Below are experts of layer 4 (counted from 0) of a mixture-of-experts language model. Rows are named router (the router's row for the expert) and show model dimensions 192-287. Each number is 200 + 20 x the weight over its row's rms, rounded and kept within 0 to 999.
Before each expert's rows: a language model's description of what the expert responds to; "gets" lists some tokens that make up at least twice as much of what it gets as of all text. This comes from a sample of Wikipedia text that the model never trained on. Tokens count by the router's weight.

# expert 5
It responds to: Function punctuation and linkers, mainly of, opening ( or (' before translated titles, commas and quote marks, e.g. Archbishop of, ('Red pearls').
gets: "of ", "(", ", ", "'", "\"", "that "
router,201,235,181,211,196,212,201,192,194,173,214,202,207,213,211,158,204,224,216,218,213,256,245,178,203,211,220,205,187,182,214,203,177,207,212,260,176,191,193,204,183,217,207,182,221,210,211,233,210,190,208,196,210,188,185,216,188,155,197,192,191,194,241,159,188,228,227,218,215,170,218,208,214,171,198,210,201,168,160,244,187,191,216,221,221,212,218,188,235,221,199,224,225,190,183,189

# expert 4
It responds to: Table pipe separators, heading equals signs, colons and infobox field labels, especially in film and music lists, such as |, ==, Website.
gets: "|", "==", "–", ":", "===", ")"
router,194,204,141,177,218,213,214,185,185,185,228,214,232,237,204,189,184,179,214,196,173,156,224,210,191,189,231,196,194,230,207,185,192,189,201,188,206,204,169,198,169,213,201,186,214,212,218,221,215,181,216,204,191,180,205,201,196,184,205,234,185,212,177,185,202,211,197,198,183,175,222,193,222,206,206,196,182,182,214,201,192,201,195,218,225,215,219,215,230,183,168,196,200,180,182,175

# expert 12
It responds to: New in New Zealand or New York, capital-letter and number pieces starting names, years and figures, and unit abbreviations such as ft.
gets: "M", "2", "K", "New ", "k", "T"
router,194,222,189,215,204,232,218,175,203,177,180,224,210,219,237,196,198,229,160,182,167,205,232,206,205,207,202,187,170,225,212,171,218,204,204,218,191,215,168,186,179,237,219,170,215,205,200,241,188,193,231,192,248,183,184,215,198,178,225,204,181,191,235,182,212,224,176,195,198,194,217,220,204,171,231,192,157,185,215,231,185,209,178,219,211,211,217,205,206,206,179,197,203,216,140,200

# expert 25
It responds to: Single digits and short word pieces inside numbers and words, plus nouns like river, court, election, album, often in geography text.
gets: "in", "6", "4", "7", "/ ", "-"
router,192,225,202,213,209,212,204,167,205,178,191,198,196,213,211,190,190,224,175,177,175,233,211,199,188,237,192,203,162,218,201,209,195,215,216,215,174,216,191,211,172,221,214,179,215,212,207,240,213,192,222,188,205,174,234,251,223,203,222,219,215,206,207,182,218,222,184,252,196,200,220,227,191,186,208,196,160,187,190,205,182,201,174,220,216,194,179,205,202,188,187,200,224,170,185,184

# expert 0
It responds to: Mixed tokens in wiki tables and lists, like Notes headers, table separators, country codes, ordinal suffixes, plus words such as due, because, but.
gets: " ", ". ", "H", "th", ":", "2 "
router,175,211,189,215,187,209,208,188,194,172,197,199,199,212,225,190,187,215,207,189,150,229,230,209,218,218,210,204,184,223,184,200,190,215,216,232,157,239,174,224,177,204,207,187,193,221,189,213,196,167,178,199,212,211,190,245,177,194,208,191,245,219,185,183,212,235,218,211,214,179,225,223,221,169,223,214,151,189,177,214,177,216,152,216,207,195,237,194,225,199,181,196,232,203,180,203

# expert 23
It responds to: Months and words following years or events, e.g. March, before, until, after, in music-release and career narratives.
gets: "4", "8", "5", "r", "2", "I"
router,189,232,200,223,218,219,207,200,170,182,194,191,201,212,225,181,200,211,189,189,186,205,220,205,210,219,196,183,166,208,203,217,200,224,216,245,209,210,189,225,195,236,215,182,232,211,202,224,215,175,215,200,211,185,245,226,207,200,210,197,184,199,210,191,221,209,180,236,208,183,214,222,188,178,228,216,194,185,190,219,179,198,137,212,230,202,188,190,196,213,167,194,222,196,182,178

# expert 3
It responds to: Leading year digits such as 198, 199, 201 in dates and table rows, sentence-final periods before paragraph breaks, and words like died, age.
gets: ".", "199", "201", "200", "198", "202"
router,200,223,197,214,196,212,228,175,196,180,194,183,178,211,239,170,200,228,201,190,185,194,207,190,195,221,203,173,177,230,203,200,195,192,226,240,189,236,190,206,189,235,220,186,197,198,199,214,203,210,208,192,225,165,215,214,195,211,206,211,213,200,201,188,201,211,230,217,183,207,235,203,204,193,199,226,200,182,208,231,192,201,169,218,229,213,211,211,221,218,181,219,210,193,170,210

# expert 29
It responds to: Labels and units in demographic, climate and sports-stat tables, e.g. Census, household, Record high, sq, km, votes, Goals.
gets: "| ", "% ", " ", "°", ") ", "votes "
router,208,212,185,220,206,191,218,166,174,173,177,157,204,225,218,203,184,230,214,185,188,182,206,195,206,233,204,177,202,230,206,187,191,183,182,263,191,233,170,209,195,196,208,170,216,196,193,225,216,195,206,187,185,156,223,200,186,163,192,218,210,191,212,192,210,225,222,219,179,196,197,210,185,217,220,217,192,195,181,181,188,209,194,214,183,188,231,188,208,191,197,223,229,180,233,178

# expert 26
It responds to: Verbs and prepositions in academic and organizational prose, like founded, offers programs, and in/to/as, around University, Institute, Research.
gets: "in ", "to ", "as ", "for ", "was ", "by "
router,183,216,186,228,210,233,189,198,166,178,207,183,214,189,208,172,194,196,202,213,183,197,223,215,200,190,221,199,184,236,206,199,193,173,196,197,154,215,185,230,196,238,214,190,198,217,232,222,194,192,220,214,208,194,187,218,221,193,228,200,215,213,203,193,171,193,213,190,187,220,223,190,201,189,169,217,197,216,205,230,182,198,183,193,220,246,173,205,230,223,198,233,232,209,186,183

# expert 28
It responds to: Commas, semicolons, dashes and punctuation after quotes or parentheses that continue a sentence, such as ,, ;, ), and ",.
gets: ", ", "; ", "\" ", ") ", "\"", "), "
router,191,215,218,231,192,219,208,180,167,179,192,179,220,221,209,175,190,220,206,197,175,223,221,207,209,216,191,202,195,213,196,200,182,195,209,195,189,201,167,236,178,226,238,196,209,212,193,227,196,211,188,182,227,177,200,208,218,188,204,169,184,242,202,200,197,239,219,258,208,186,232,204,203,188,215,205,198,168,189,213,190,192,197,219,227,213,202,216,177,186,189,189,236,189,179,190

# expert 14
It responds to: Mostly the, a and his/her opening noun phrases, especially in biographical prose and infobox lines, e.g. her father moved, the eldest son.
gets: "the ", "The ", "a ", "his ", "her ", "He "
router,192,204,185,202,213,229,249,201,164,187,202,193,201,242,207,187,148,219,214,154,163,200,214,244,191,201,223,213,184,218,219,194,183,188,200,215,222,229,219,225,187,209,203,170,228,191,203,211,204,209,228,220,213,176,207,206,187,146,216,202,187,236,223,217,211,218,219,225,217,205,211,234,185,223,211,220,177,179,226,206,195,184,194,205,197,224,201,211,203,177,156,210,200,192,172,182

# expert 11
It responds to: Single digits and digit pairs finishing years, codes and figures, e.g. 187-2, 174-7, 0.7%, plus some word endings like zone, formation.
gets: "2", "9", "3", "1", "4", "8"
router,169,231,210,240,228,215,215,189,183,184,189,206,201,223,222,171,183,226,184,176,174,197,224,209,212,204,222,189,160,207,189,223,185,177,211,217,195,204,224,220,176,236,223,187,219,217,209,245,215,208,232,202,239,190,239,221,213,205,219,231,184,209,214,191,231,211,219,207,211,207,230,182,209,206,180,211,173,181,160,231,189,193,202,211,232,217,177,210,200,245,182,207,222,192,192,174

# expert 8
It responds to: The | separators in wiki tables of sports results, squads and election figures, usually between numbers or names.
gets: "| ", "; ", "- ", "– ", "= ", "over "
router,174,232,193,234,217,219,194,172,157,183,209,201,212,233,199,162,181,228,222,162,195,225,232,197,170,211,217,175,207,202,218,202,203,190,243,173,178,231,204,204,201,198,210,189,214,209,178,237,202,235,215,186,188,191,222,216,219,250,204,193,197,225,215,173,240,220,222,211,208,193,212,206,203,203,222,204,204,193,242,227,197,188,207,210,219,204,221,198,160,226,191,197,215,187,180,187

# expert 27
It responds to: Election vocabulary and joining words in political articles and results tables, such as votes, primary, Senate, Assembly, constituency, and.
gets: "and ", "s", "in ", "to ", "for ", "Th"
router,211,210,167,207,205,218,228,207,179,168,174,187,223,199,224,170,188,201,213,178,192,209,215,227,204,249,205,203,176,221,238,224,198,183,186,189,161,217,203,209,189,215,199,193,199,205,193,191,239,201,182,196,242,186,203,215,185,143,180,211,209,204,226,197,208,189,182,238,215,188,219,212,195,190,204,228,195,192,198,207,205,197,223,207,257,202,189,202,207,206,185,231,205,174,211,182

# expert 20
It responds to: Last pieces of split names and words, such as Luxembour-g, West New-ton, Ahrenhol-z, plus stray words like it, not, there.
gets: ",", "1", "0", "g", "t", "it"
router,191,209,195,241,214,193,196,181,181,181,180,200,202,215,248,179,180,238,182,186,174,214,208,216,228,247,199,203,190,214,206,207,195,183,218,240,185,222,168,218,198,239,214,168,218,218,200,239,218,207,203,185,213,185,198,223,206,184,210,184,206,195,229,193,209,216,187,232,197,185,246,200,217,181,224,206,201,161,201,241,182,179,179,214,216,212,203,197,229,170,184,201,246,186,180,190

# expert 9
It responds to: Words such as such, later, only, these, those, However, plus periods and digits in coordinates, race times and other measurements.
gets: ".", "er", "j", "S", "two ", "um"
router,192,237,178,217,203,221,210,186,165,164,186,214,207,224,222,174,172,211,188,199,170,229,199,184,194,206,210,205,184,197,196,199,175,188,224,233,175,235,188,199,209,214,223,187,213,202,216,219,211,201,213,188,197,171,233,221,185,206,204,195,217,235,204,190,227,240,223,211,201,196,216,210,210,191,217,214,192,177,208,222,202,189,156,221,229,214,207,189,209,207,166,225,212,186,178,191

# expert 30
It responds to: Bullet dashes starting infobox-style lines such as Born: or Country:, colons after field names, and single digits in score and statistics tables.
gets: "- ", ": ", "1 ", "0 ", "2 ", "3 "
router,191,216,181,189,202,207,184,185,182,188,202,206,237,200,216,167,181,220,192,219,181,206,199,228,200,224,198,195,183,203,206,212,185,183,221,204,167,236,183,230,176,235,213,184,224,219,190,209,219,179,190,177,244,194,196,214,206,202,196,170,194,180,191,200,226,200,211,252,208,197,215,199,222,172,222,215,195,192,216,215,179,199,162,198,213,207,236,200,200,158,178,246,200,186,171,227

# expert 22
It responds to: Hyphens and articles plus transport nouns in railway, road and aircraft articles, such as Route, Railway, station, freight, ship.
gets: "-", "the ", "–", "a ", "The ", "/"
router,186,221,185,210,232,222,195,179,202,193,197,216,217,229,193,214,179,209,206,181,190,185,219,186,210,181,214,173,218,226,175,209,167,206,229,189,160,215,159,241,173,214,225,199,206,184,186,197,238,187,218,137,219,158,208,202,170,205,222,185,181,202,209,188,202,187,224,223,201,164,228,186,216,181,209,227,161,168,205,218,170,212,203,206,195,201,214,223,185,175,206,217,231,194,194,200